config = dict(
    n_layer=9,
    n_experts=40,
    d_expert=128,
    moe_layers=[0, 1, 2, 3, 4, 5, 6, 7, 8],
    lr_router=0.000962,
    vocab_size=8192,
    norm_eps=1e-06,
    qk_norm=True,
    tie_embeddings=False,
    parallel_block=False,
    beta1=0.95,
    weight_decay=0.067,
    grad_clip=2.0,
    seq_len=1024,
    doc_mask=True,
)
Below are experts of layer 3 (counted from 0) of a mixture-of-experts language model. Rows are named router (the router's row for the expert), gate (a neuron's input weights, with its number), up (a neuron's input weights, with its number), down (a neuron's output weights, with its number) and show model dimensions 0-191. Each number is 128 + 32 x the weight over its row's rms, rounded and kept within 0 to 255. Numbers have three digits each.
Before each expert's rows: "raises" lists some tokens whose logits its average output raises strongly, later layers aside; "gets" lists some tokens that make up at least twice as much of what it gets as of all text. This comes from a sample of Wikipedia text that the model never trained on. Tokens count by the router's weight.

# expert 15
raises: " and", "\n", "-", "at", " |", " in"
gets: "a", "en", "in", " r", "as", "er"
router:127158076110142093200143168153166117081160107105128036141096102158145113104146114076146155077128088120117132081086130106085065160134166133149133163144104066134161114104159110166115111133168187093163130157142135089184110153161120121104106140125037126117113111120078075125108106108148155105158144137126141144110103147067092136169140156094121153157153093105186213079159115124191064141146145119071215176085140156153129137094103101123131106150178152146077086087136087138136137090117088136122137100084127107080136135049148082117086148129155089113165121170112135143128107167150131138
gate1:121119101109164112129143134108125043084160164140154069062120136153186111066168101101154117139121095118074082082084153167122108178140184111080111111149142104130117098101114099067122124121134123125084122102135148164162139098155142152135131154120113081139103057118086125130168100120123156094162105142119105090160106174145206120127096127056089176120102105163107150088206093094177119140141140120146122166103115155153163135055141196052146130118125093130000114153103142151110078098161108153085089101138123089135118106158099144153113159143139113172160141109130180143128088123145146101
up1:110104085093162168153165138099156127096164123128154053068137132139157125146193179135143179163123087093112193094082101130129102190118210070140156155129157125115112120105110132108143139152115111116137195115137177083147085091133132164105165207133062069111114038139192142140124122136104186125118147135106155141125064150079188092142105098115106173141115120127131129094172138104162104153077111160135091163157136124148144151050152162102153138101134139113067116111147150159116132087125125139090125125103085147125111156146112150088179186195120150152171153102079146111104077118149107144
down1:168147124197129127113186053187097109179080116091142129110119123117126161143067117126080092089143176109171110120095134106118202084126105105106120118126120164155154144114114102124149146160139074162158160127120155131144126148169152131078115090121171132118109108111107110133157073077176127154174126105101117104188150088162161136202188144118075159125134092134076092154111147083151174141151183147116194104105169158143165156077181125127169150108125190227177171112143132112166106102122138123087133101126118076139125121145152148084136040158151127118115111148213147126105141150134145145
gate2:136114136120175141165140169146065126087089199153073158066136127177081106032154109159119133142134092061117116122124128161128117119152136141151106146093136145116182116128117112157116177095073157076165126161186131096082136136057120164030098093073140160133130120137109074106147166120076163102150134188110117140109086143171108136106156138138151155154113120117124099064152135097136094179108139158134153119158092165170101122147183150129144173116126171125127103106160112109141118143142156087146072069130122060105138091173123047123110156100167075076161085142114157107136140114164167112
up2:096184151115118155149121135123146127146160111093133071137076168125181135185154128123123103135112130145126129170118133084100134123151174127061139084137111077068139133136132159162134142133129154222060152136069127147170144155203177117207177180152106139103128199106132179104114172088156122120102094114107142123156147057111159078126106080137114104112124173156158130150155119093119190074130113135128089163077134137094113122106067099128128100188107068170136140128125170140104134094105145130083205159123137158174129190132157192128129087173065143118126159125104084122152136143144083149
down2:141121123078095119165146146099183092183120068136134103107137184108125152143162157166148137123120090197120127117122128127141095126147107128125077119189133113158118152139164121152132154131128123123136107021087208144139164070129143134176118165120105088136088085095194116136113144163104105115148102139124109160119175048145105078163035067055122141123114143116109114118179095114136228120133070157099084074135133138140130139170061178121123145153101152107142125115144139142183177106129112145131137168139139164145140111106120113176158097116126180158141133132140154081120122116073052184
gate3:153131093123202172143140076179103125108143148095087144048122096068155164176166098113153114100142109089156126096131159150107086145122164118187147110135117187128123110094140128109104080072097215076157102106129137158151116165123107122195124129139126156107085120131090154034131108104144146097145085146135096146143133127064126144109100161167138088155120225127132154092115101166101144161081171078069116128097149107117096121129134131077143132159134144157103098141082151197086097143125083145146081132074122136077121154102187139085111136117131149159069193116144152118148086093154164123
up3:107076129079088117128139122122157080146078071129117145157124075130075119183141159199121148137084095112131114185190129062104189131085109094088091095128105085134152143139087092153162178140088080142108141140139115081138097070112167102105159088146219129164147168157211117155109194115112099168086118135133149144135125129180156134151117113092116145137097043125148105154194148108105114089117125105189149099111124141153201090148133107117077102093095128096094094092152092124175138071129115105100178161149125114140119108122064096127157104160107127112147133136139117120081136138093096171
down3:170140151141140108062174102134113147144045075141155189136138142157146135149181151188092105173100141157168154116176123131145149124137071105118166143122102139105074132181122153171141160131093107145115139131179092080180154134105127183112180048125172093155204087088167142149191140135141174115105152114109184142143127117158100156134116121152123124126108049139170156125211102114178157135087156161179117102117110091096130135112153152105149120126085141123114130083082141134112124097157100124100136105160160150111150146101140128136200118171117137160117055151107174181132106209073149102
gate4:093083164078161127170171106129098139120146120147151096122228128084078110116132118166166133130114087111125190214108086074113149136078137109076129171111114129031084125107095076080133114064116154116088135152183101150138086117149080161146125158167064109112094137159093087128090118093143144074126139110146141145076091167126119085103165153190117147148135081190175137126173080128153105124114129115189131138147129136181075148158081161111101121166146132150123122094070145124165119072163148149106157077121127146079153132126131111101088116172107119151159084119151088136125121134074119099
up4:129140134107139152117136139129129127105202130137100120200134105120106098122157126135160218086098073156123141126085074060111167145094170100164138139124076131123091211131080131132128140106135184113088159147186127130117147113168179144170143156096103130129119119169126115070156116072115168134106148086132135106115120142162128102149121217167072164158137100084154127118109177084088081151116127096180129109110141129136081159089167151121190130134166103072165155166083124148154171143150099164075143155119153100115118155118117097141180045190152075115119076095156084112120167071161143126
down4:078118154177142155138114192152121172082132156096155139164099178129134082155133111099171132068078117093127149100115196113126116112115148112129133179091154105154076118047107118147163113163144172154105133137099152102168181095141174095159144140141073120157094150167119144096096126093160099091090112144181183116113134111127082106134094090118067152168102094122151072088086181208097138114133142139180146185100111138220108147180090084111192136109122210050170105118124108128126113089131127121134139165160165147119132119139177123144121185150136127124093117119096091154167144092123159131
gate5:171167037092162133097104119118138101156121105095141122145105121201154187092062167100209175171126119134175120122128173154105088075123108127048187128126128148138090103148154112119129133146104119080152081103109091139145137137135164163170205118126102194107102180100183113151162139114115139115065129109159057136136141116175168121093134087122074183129139137097087134193152118115143161090136113153111119155129171085136098111141152115153158075208177095125137133136160121158168125092126116165099163101079137089125120158122157117167167180145150111069158144150088111119122098130143080123
up5:160092117091130113111104182124139059133149103053157095129148128190168130101138168070150152141095139108177171142137123202137052110162111079084134104117120175116156135097145146064088117139112131103142134061173157080159113091128111106105193092098136150107145100112226118110128111101151133097125132122112105090140153140151167126128131167097154128164168089142142114062174121156098141158137113141120141129107164180159120128146108162098158129179164106098189121131108113090160112082147099225164094118077081057081091161110164131163133118130131132115140139173090114125128140134117036155
down5:166061076061121118115189135142156119126095119106141163154129144142073193123077142090157160137112100129195148158114164180127056146197145131087142150152096101145166149163163089120089175161163150088123120125133095102110171049129086167130176141152066101166163106111163077140125166124103121108177142104181163147105094129137132126137074098142123136133161112150107082089093110096181160113168143145164150139112155161105085119140100157170102129137182109088126124145055135145126126133090126098144120162088155073055120154120141139201142147137103075117160183171138124094078119125144173168
gate6:162170154146115100154148095116169142138091066185107138112088106119132134126149088161114102122120108159136183118108092104079113143108107080069117142107124153161094091063120103131127125093130144151097082156146171110129109146149113191080140075135030079139153016098149086087104127149129132125164120131166108128150147126023116121108147124116182189117138130114128159133172173147169067149074095136112136163168118136098068086129175121198090098152108111123120078127081137127087114123122127115113132120113141128133114056101128145119142064153125102129064108164114139126110220148114113164
up6:136135057077118082124206169213115144124127078147166115157156172131125125135103151147135113101164122116157150194163084157156164068157174104191110131079156124121168080133162114113155168188131112135180126122143112104102114123167150163184148171148113162194119122109126117114167143140097192156113158128177110120167163111088136115190083086118126092143152127179134129178116090144135141161190189072159081122112149143104114158096109119135185177105175128134102136194133143142138125107111111183164189135138195121101111111124126145113109150155131148117110119147213172102150190150122119101
down6:118103102126091106081205143156158171128094136122190151080181151096165116123116142137149147152128166147158129159148154072139170125166148149158095195095118151121150072156134116133163160097129172147162164115075083156145126158112146108160122158139163111169161122135093146102154130131134155122137157089133150095152118034086151148126135083170168150114126144084134078112130091120081163154130221118144129101148141112127131056139090114114196112131161132137032134180122078120142112127069149171141142155174124183134140117128109122156139106114152158148167176047154143165149181123135052055
gate7:138092129090088140162138147142152156095090138146151142177115097113127121109135104151138076084146109144082183109128058158162100128126111062144147127136124068137112102140177119149184151174185165141123057088098094114140144149157110144133149142128094133126136169115101105128192050134113129127110157164131135100093102147113097077073150113151163118124128080156098126075167131152135141179057180076107152158132073130179107120150137144138084102160215141145110149110178153100117189109164053115166155127104094098094130150129155143126153180160156093126175110211139138189162087175161151075
up7:088138157068134060176157148114073101179076167118131149140057127155120088077153158160144056154151144123102126132107124125124127123122117136138128117109142066127173098159124073133146131110204099116102142116124137113092119090164113073061176130119114072129098145161155141116190104066187151098146194172139133140082118131114142077149142128119194089108095157135118114076134129152146124128121152052095178149072152158194109135146122150101148091144151156078106179131130091091125150079091094110192133114128152107100142129120118126114147186114103104079157125128139070180125059154098153069
down7:141148166152120166188102119140111108156105113081157107215086139117132131132197141150134164150138161164159078127139136099098227162138102125122089115119102116114136104165131111094093172183106127189106172141127111093062138160143173100070100103130129140072130141151187130095165167100129115182151135164116150174106113085131139179109116113111132128155090121110106140078100162085128147175185168152125174108081101126133228117083163144148110062093134151127126115137140107142071147103108130152154105199129157131106202187154082172108172165112188126165141110151113091115123113144136109086

# expert 10
raises: "\n", " during", " and"
gets: ")", "\"", "),", "\n", "2)", "1)"
router:162158167151148172124114101109119140141105089110132173150126128106149154111138100114089108107130099122137098143161133168094154097155145100181089035131089082106128109100117143110101122165187070214152144084112132147122079079120114094111142111097124105119111131070071153177135146134087211119103097144157121094141158111149171175093153107163123103107138151103160132166108086065115157191121108176127086106142091167067101165143071092153156134097104096109115117121120074104149179149179155110082174090150155081132063089076117178098146120142133118139144056054127123128114181122170103100
gate1:149104169153168117177118098131144101128134178114116104099072099102124143131120220119129100133106109117102110135175178145115121162148115115061135159149091114168176140113217090180143133145131064124094139182107192155080097124131130124142106111125168162130124108112132108101161160077129116069135114094119162095183162103079066155150145105079139186202099163106163159187105147154162164108120057128186132079101116115069104130135073125103102127079140090136098187161148106126111158090122134128201092109114074142195143135110133148172148091095111150149178142132142126144105095101139092160
up1:109165104098112103127145125092158120140099151102148129159160145158052171156101090123165095146156096127125131130130090054132101123131123181181126082067178119149124106137127135117143139146150081141135131150126140119136091114074168112135109166217143156117117146110114118165150122140117168129103155195151123175124169097120157096097112114048065097128091058064157156096077100121165096088133132096141092104124045097139160107137117104136200123170090110167182155134084111097181168100108130131135052148150126123147127166104167178173060144122158121160131088117129085154121087196182140088
down1:051105140132111134106077148132125098147105211168140110093101119102127144091090129129162108126101168031052051156151093135103100088149150115079142181133111084122119094089118052107166123093114117101096112074133141155126160146151098101140118096151109098112135148135171176157145129188145190093125077129172124112113124140068080096129123125196106130174141115123103145156172182111102158144111108118128064177146167187128130123103155164079082099076172173090124175068152106114122140139169160129150181126104084148117116170186105135180101118106154120111169118145132149138134080103117132109
gate2:117162120171115102180144185132158099164076128136102156147191120108162127101167177100135094114126161161122123133181136116152124159100119122133147121119112187102113122158089159119201188161144178168137151109149168136048128055122139129107094178110146118116106053072101191147189147108138108091077122114125126109186207150136144109173109158158141127143136216119135122146106141096136137112117078133097149099108191166136110126156130114110157126153138138197138165144158167140129152135075137159121121132079161115185099065134082137147077112066160096143162043094080115128115122142163160141
up2:185134143107202100178089045127167125068165104169105126116096132126140109136205101127115107202112130141113133105084151095136119101150131183124081110182172090131161197060116083140104166124147137103160124142131073128172111077167154137070137112122122123106135187149124162100104089160091163177170214193158128138116086091110094124098152121126132141080129048141089108142158104117161101144123149157134131129194069100059128146141101121121116095137124164127135095163141158130110150160114148098141125109176070085136112172089134150122171180146088128126114110144121103108112110126138084186
down2:091115128147092169157120105099053109150107101169128051113160116112127101143166161136090088072093114150129115108170092081159099151123159129158119081117185148106078103127131117129104094179125157184134088144151089110127136155191155082061141183149106099166188090125085083133169142149124103121156105119137097115194133171113093196119097110132107139160157103129109153137052134056151092146148156097113156076164089116119078174151134140091171169084070085083126096137132156080144128193077148132112074137155140122144091136139135175144110135096129131114095060135153120089085103110172105099
gate3:120111069090120182121168143143103186174126143152121184071133108114154107142071102132108143181118109164145147147123116151085136124074138149153117102150148096109104147137114175133176161190134161159137076114133129148084112145073021129098079124155128167192122123122095118133123139129086194118073130117128098136128121097128120140124115075160087081095134139118187082139200114126131109143121161126140199122107105128155145156140074154129163042111129164054088074085112112178127130152170140118156104172153138181155086086094150119123194128103159080120114113141094069177137161100154177120
up3:135077058072127136084107162120174170163122137096125159138153150151178132132067087161083157154127131138145111176084101146046122130059085119116119115125135131147132149158141162141162115207155120157094120161170159116079128130108064153111118133180154114157111152147079144080150133128048169140097166140117129140111090154146087088171119132145127123094098154083121090118171098138104076106161179097135197164121152132166095079075044117153173106128115126117120083059114124110108097138140125095149134131141133143118056121117182092184172153162177113132090152116115137185123079096158086121
down3:124151122175122088067104026110099073135097137120048088131132175148103143165150138143107086130141134121104111113169092101139178126148110115135174137149148165129169078113160129082044127090141130100132080141121125171143132091210212112172153101187148137083118149133178142069057135074162146139132122079155160144066153113168117122103109137126177154135082129070127138096154067114146158122079137119110144112109159128094110159125109112121181130163119098134131117148139096131165128072123129123163065160141113115130148102095101142160097091138128168161144130139112125125156022123121072085
gate4:142158156111100142140082047148096114114133092185128130167093103148153077099114109101071109116189085126121120153160067155166161098100129178118131117118182059063127111121114216074110133101151126144155067120135087122186145150143144088121057070120132197129093096148110081106083118126133107098092132109110136148151153075089119123141163134168154104205183049133131133129162127119135162191130118123144159129160084145080111102057129141152169127115125150136126090119149108152151140147132093092106134089159128142120048117103082105132081107165171119121162114119081139128133113130188179104
up4:169059146135095130131078187152152124105124152137150117086069146069173172174147121095183130114115159136119136147143145135139119120110146105086085113142093117161127134126198101180162187144138115138143152129103170140144157127108128159187179143118091094110194147096089084125140157080120130149166146146169103125135144087177056149088089056077122150078145182106127106098121169124124071113096120175116107123105100124156064139177181121073075141173129143126060118101144130127057130068110125127172140102174125118136144144148187106128153137061118116157164127108070115086083103151091071132
down4:154149172140144097189162160137051108098170111127068146194128162165107143053116111103120120139157145147125116143107104182169110069153130141126147095070142137138130093129112164148116165151098124145146092169123122149105142158181130145112117087136153140162125070157131194206146073177148146138093109093090148106156075181130189131120097141120138113186103139151141135174174141143122165162149142208093124049108109102165160127100119091140134149104095133173160159070175142064118135118134067165146087134111125138140109107171111200091098094139136113142111148104157155133180128212115096094
gate5:187133147075134138139136146113131120200156108138132140170144139165087155133126166152089129133097052109110118154096144074108156145125111172146096094132147136061183135093138138097127117066110126186110132173099128102103127136099150124160074100103072195111155118058103176128105114170059108135077086167147166148123103173105156126120132136170111174093194117124132123160148118182100163146100152071116149119082134204100123082118153086116119202146141188101194114175117102076140123108136114141107190090147152102158095118136188094132149153104154156134149114146110097190088071153160165132
up5:133123128100103136108106154072103149255117087094109096163128127117094135137163113175084136122148113087082126117111114063137163114090120173162142092098135178083195123124122166156166117151132142141141063149053099097092131103112156113183100126132086147061149190046129195120161125154071091136122138109177138175139132131110129113149191119174127112107175121133137121118164113142116096133095128107098123127096130182041144133131146112108069188143138194079158145109157127139131097148108116134120158115154153107178119164110090113124165160114119148164127112106088125163083063151151119174
down5:094132176200156060129117118068154124103116157101158130117150151117110138091127112115161176115141150090142158148166142132123139142157157152107181114100077118148084064090130109094145136147134126192111128141103114195154121131170111165081149154116170121150120146161158104153076099180188171128115158158117125085123142139061179123110157085168117093124150138145121190152135165075100183099118084164153110121111117064107104138138104164148161137095098070103153108103175124160142136116136120125166159071095148081091091088104203108126209129196187122097150174090163192142153136075148155161
gate6:115163122125141151066090126118122116117112082103142084144169135137090129155169147112126099150106094127176103088033145127162138152083142139108081134102154109161149131093140140149145183091127165095107087162091167127140086130134159088129125097097082147113090138133137099179166119110126144086131177162074147112130091148130157136126125135165146124199149142127124099096100161101071111192142097066149138089134153085153128095135125201083167191186134136102060096136144162161058142190135115103131141093142182153127159172064121086085178150158120130217148132225141155138101101102106139134
up6:110124166095132093128148122150178142104098222185139118111071111056102108089089115153123102137129135084164155112110106110123186087158114152176133069165112099138100150099110078057115157116137149181205090105152129154138084124183161165108123140158144101082105140151143136140129082128142129139154097121070128087147102115120136166128176128216184115123084124127098116117108147154178102142120161071143183150123132118112123162156174182144123096078115130105166150144160117143095101073074161146125113128148152170141062117179091123110076175187138160122130114086101058095131195130123172143
down6:163123135077143087171139118124139112104152131164103144097095136112112143131151104106068126160152126164174117155109066121116159102164053137132150136161171084097163141189138083093110215158111107119132125135104064167130159148133129092076121207160164114081056150164139128147085127138106193133167116148036123129132194186174133118050070139201085111137131124190121154128099107165164086134143106117099133159117140165146135135115134136096153126134084087140152164132116168115140110194125163130158103154180117137164137185174171153131161094149166102108128150151090060151130156102130117122
gate7:174171159131166121169075157131094131152117052133141181118094106179211156077077071117169121121196115122066122114152133148129139123101171140095121110106193105111154102119125143110124079067165124092213110136164132091169107166086175119122139137148156135151119131155078153130151122101097181131155135128138109113159141081174116166094045164108098096077117101074167057115180154074133172135100150129132103095159113141120078144111131082176171137181147149156170104088131177075087127094176117160103146154118174124092169116109133127126121124155188127133104152148148148111118112125094102112
up7:204143155127173123164101130119089152116103070123169128121071111157215160084045068129155122106145162114083145121164152135125132122127141123086113130081182136111125133139116115102094080114154138107172139107151159122144085142119175110096129120155145146093109159103090168099152125073107193099168143159127140154170138157145161193069040147079099097095115096054148050119180106081122168171109164146093106094167099154092075122128159119156165134162132167161186138087125140069102120100189112161127152138140146126102157131132128139158096104170155102133116152131189151102106114093093104102
down7:168103167105112106163117111096117162181082071141128082140081133078087160151130120078159141088132091088151110151110135173110141105166180124132181175086103097091196095120122140114053145104131099109142134145104124163164128090108105115153111085124212075131098136063133048177108121112086131106111099123107142135063131096137142162095125152130131143080128146107075138160154125094127142089158088130129154052127076146154120113150124126122107106057145128053153097134113088095123156120158168102123156081158129084101134126107135095065125082053151179113160146110134131148139146139216115189

# expert 5
raises: "-", " in", "/", "ar", " of", " and"
gets: "ar", "o", "it", "u", "y", "b"
router:143113102135117146124164133150135166154141095070136058118129137182108118133153113160151116139136167156132148121085156141109116115090101094121146134116155102085157066166143117133166109153140186162169128167130070159132105152057122119141153129152175182148112062117087164052084097127080111116147115114116162112089094077080125135114128118082043131136095126092136114111116143136142171141111126109136175127113140156176146063147143073157151079165184174163148080142111136113060136108162171108130115123130110187226132164135138071118127113091164105212159145181178172121107082140069131166
gate2:209068074145109084174150081128129114144134159143143101165136113130116143172095117137149139098122133126109139092125131144075183185157081099102154139079161058164128147137099115222210105148104130146113134131066114140134142159147136133165103139131174152086106088181186111105128118129086118059061188140166145112091076143119150134115122084146115155117077112142110129145136130153155082105115170125125140126165140181105146108137138106122107090161064075123114123147197142129071115148113137127119172140103065165166093149064152028124164135110152128150130164144126126106150045140104118131
up2:114157111155057117117153082165143071107121132153167081101123160180173123147166141131116136138064128083128123121122146186124089114148152122118166160105084126147161116129083237125156196133123129099179237116150108142108156097152118134112135142135125117137067157116116103104148157169173148086116096176140138104139105117150111103069109114120130154148133176125168188097168106188180142046151142112165187160153105138085085131128093130158059109117160161151153084154161177149136095161146129125062190062154103136114126135105144104152110083107107143090110153110171140113096100134120133079
down2:139118098149100087166127100145103128176092104117175132143176133156130118143148160149110131109175114189174108114105143176121138184086115158117151173111124091158137114113202142169076175058171061135150174154173133104147165146158150143115109119118156071207073151108159141166142062131089127132067110122117173098124107112118097140082093103140136120092045153143131103082116151189109111095062110173150158107137092108141135144145092101136118169142097152193134137120127114196022117135103121141133146141135201091099134119081145133089073097111113127133103143169157127100153169124162082115
gate3:127124116094127104117125117097163109163093201044161107120100090103153170154121128116169177115112046083135209062119065112157134085049086160106136106106108089138116113136136152163191141157173144186131143115083096142120129129095152139133156086121172180138092169108132102105160108140120074143122144097143119036117094133149145138088146092135118107130086096098107135131146134108124111123139124075125128152101172146126081139141046101058198127155199138139093167166087116157169108154115111168158130126106132143133121107151175096103172187106123108108109151126103100061076094132137109105
up3:123143144112113096153167085107162117165156205059123159147201090134209116156106088145153146117127138099145126114139073107096184113100114188147136104121118154144116123059142130089137084143143141140119098083096079141114097061125156131128124126077110096109112192099108124121191145171088064116159119082094094088174148069178121147091161166084131165170074124144133072110131142117105093089128092168130109159127173112129061121190100159096120111143154157100092151140150122124070076125142130085174124103124139183103165134109107132109189148136113125133149143155170093109154045150170102094
down3:122099145114152167116073141108128114140105130089104152195094110143128109099197115157029121060097023137202092122161179103154133133114140157111146101156164124108138153098083087125110129133132131146132157115161161142122132144110125116176097104149081088162113187097129120139171105147104196110141139143094131121160122188154094110103157176154064124118126129153107163038135148132138117095098130141108091130142121206162126102118130135105142129149104175120154114124059158111165126142170133053178154129172140115161088137096178126059156133122132171083158115070133150139212096134136094098
gate4:066133088114104086123134137076131109107154123158123094116089178090105129084048147107208140136144177106123175158078100128079142153126164145125119131183097093154138108081155102165165135139095167149112175146110091141153148187156117141088151106137144125163092156114141151152152133096132117074143134169086141134111046139127109173149119131164104090150115148163111062134130161194073107130154132188088198147089128144157120150143097145131177087116109095140114162152097108141163104180095198181153065177135114098210097133137128106110190101111185113155120112117120139133064105077102160111
up4:191069094134137122198090120180132114130135164155135101150133142206166118131153134133100127143076091156115095120174061143205147084162070143174089108085109158156124110168140100070090140131127168117138104140162107130146190083122099146152160169124118099130177124127110112163084145104125163154047114084141139076148127135095156024104083110149140116137107134107170142130131103092175136127173088132179044104166126118140117125132154109117140169128157133145136132097170145105116117113122115134095160130062162087068156153148094132132051147101059110150149114162069121077109114105172120133
down4:085110208150148168197152116100125153095195164130174168142131079091106077096103129074148133149149140143141084181106138175132111138129107153111149148099096181106105117143154148176178117085169123105143077146131150133117126157106119148124106140153084170126124147137076163079106104096103169086148097161134103078141069194134083134137136121175088117141163173121166147117133122157067151131166081129133126079083159151137127059152143145162075141084159105077165105120139160179086146146163168140174130099156183179140168132119139109078067212108161141129105120150114107094105150156184174093
gate5:129108099138149102127086150163132137068128157123099144137109180167123133110100130158170123102079128149121198140120091148109145096137141057136061134137123055157178206215139141091144143150111200171145108144164091116144103171134215145131180160110109140096133129174126129185132061156138166091094126128093087146147124108149112168116141099072145118113089107129148132158129109111102119119117095126137082061144176131140120135120114096099151077144142096130136109110118080186188102100158182102106118122167114137114156061120158071113179097150161173122062208084113124145102111150119181156
up5:105144169144181126140174199099142094112106088116089077152090107050085109114120180112110082174146119155128107125070124135156120168116097081091106187084133117163125135126144149151143127090190129095130155130181176170212133091165138130119087165131155119151117074152093133098102157145092111171126154156128179049117142122137110165164096139142172110135185132094070113141142109117149210120132132128163037133131138103135141157128128175176168089146161088137146200101136137097112185111069155187135121160187169110142113120111140136071107139134141107144140058124110108173112153103122116156
down5:174221148173159139146093158124144159136105150178174097102102128063158130088216117169187121106100142124129119119152121104117082168118106153141117126130135126215064171147083172138108109102134167111145113119137081160112120149180093160104087146117123177144044150177068146090136113123155102105077077125166115159185116120188122106108161150104145063138095114120167122132074143144143147183170141127161129110123114113144103111119070111098032147089129205130158157109137136163128144157146120099129104115126117135134179163102149090160100095119131134150104164161112057124180142158143095130
gate6:132139130102144122119127132145142170086173109085121147112088095120124076113115102110183154074123135139076163127175210112183086141103122170112154096179149090135147093159083104124114142193103087139179125131160116106133139125102114075159167166167133104104172144092113164117113141081152119135123130188151149225126146169086176132125105151128118137131113092156038159120130143103162171155120173109209170043085120141134118175126180083129149103160128139139091173122142142160144127175117065163110106141172094163150135122060170086132141089111091171078121148122120138138140145178104191096
up6:099140122155155145166121127100119154080191170060132116101065196089102099123101201076124095129215153158121124117130129132067111121113143136124188128123142156134120072134132199183104087130137198153168110111105115144154066118131070159082071128169097144098058097105154101107141125117114120133133184062096113164109073114150102139188117164091143093095132098168119156112108160139093146076126123136105091156111106114076096118107153152132112125155103109126119118091132120084130141117151142160136167102163196107166067153168175145115138125190150115154126141100119185112062099074147114104
down6:137136145161118109127125138148105156076143147177083153108182111190164114144149063120119127097141189181118157090147183151152123139109142074140107124155150082161166114146114114108174131021120105106106124132219138121162047124125132130147093080123156118101130100131143092102151128127161116110161154102105141111092108074151130166084130127137120161133156127132158079095104113139174094071114142175114122074142170098191150148129120135154075149144126084167111081139117114085184138148091093110153164061076143134198118148085094132152108084137103025108163170160157124091137116102117123194
gate7:153139099130079075089150107105163101101180110146142090141189111123085109101161143112102144086075125131102146160146138120104097091176125074169160095139152198077137096128136163067131133110138119096126146123162125103119179127106114106135108120146088135201104066150108078087112149149121120157126125140101089121057149123149179103088183195138103160161170122151115186090057122163163198124064195107113122119126113118176163144134156126158076190116136096106112085121103186152093144097156091135147129146151135192203142087110128117097099078136109146121144076189124124169097141175108123145
up7:161093104135183150177164150141155137089119087111105122089123120157161161190057131091146083126141110174222077120150130163122059139118153122111099135121148081156104172119101086133089144154114086125137154109108128124118084111145126124171149162118172134140122159174086152133158163122119116105127166115140164155127181090120070167178101100120165143115084194156159062176132126119105121148192108136193103170131132196120126114089189154139132048137098170138117159108055124182136140114098128108075142094086149088109117096109100118127137160138150123147153180099104028135140112108187141140
down7:040137128099116137130154094107119108169116137060135118134132126103137175139155111087084116183175151151122113131128117161140096066085176196190122107152086132135037163163171140137171106101142088095141148122091086124124132096140132150134179131144143151130098108114132141136173088092143109208167092133078132146096118147091089147200135210124059120208110130135140094164115165108136101214130114103093116133116170074116113113118107136087131179146137107148133199125151129165141113117088151136092081119092091062152140124129143126102146121138161075136111064141123152165134083125064158123
gate8:153098131124036173143137102138139183142126155126130170129091071119100132111128118192160134160160096102148064152118118142114178103098146108127115100113091123157104155107073215094164118092089129104183168163183161107101084115196144138128146077130138182099169085097084101114086141158111185135183125131095105162101073176106102138131078085124123100155118146112129176192151099143133182121086145134132231148146119148129150145164135175103102140156134140226173094136078128134098133141151138094114143139128125107135149178115102168078123122125163143134142092153141099106183172119133152075
up8:137115158107121124088126159143159092159183128131126184112144169107131101144126122146148108136158197114145092142159125147155157167155087142030092123077121081116151098101160145169074169096115110136133129148158127109125115104159138103107144141139144147149130076173147139139155167115080158130144144134060154115146056108157097101163089114111113081116149153044082129148134110116106133081091155130121188141124113093143140162119101156092078111166106140179148088105123078190103167154181169103113158107104174144112134135065034139041124067130113124052188110147167123118151150183148069129
down8:134097102180092132144146126060101131129145082149098118157144131127139139122108043128155103120110119207102197126153217161150130121141133187185128071165124103097126080057146118093082112114146075172110138085177187138157173089206127121148071117146100086160133162123172095149095134102137109196103089077078112111145120136104145082190170107081139107132147133094165150126103125155133112090074118120169149184083146156158161117109181158129142158163144107127120144146103123124160131161070143080077124128139122081087144128109139137091120187164105141123186125098117108150172119151130167144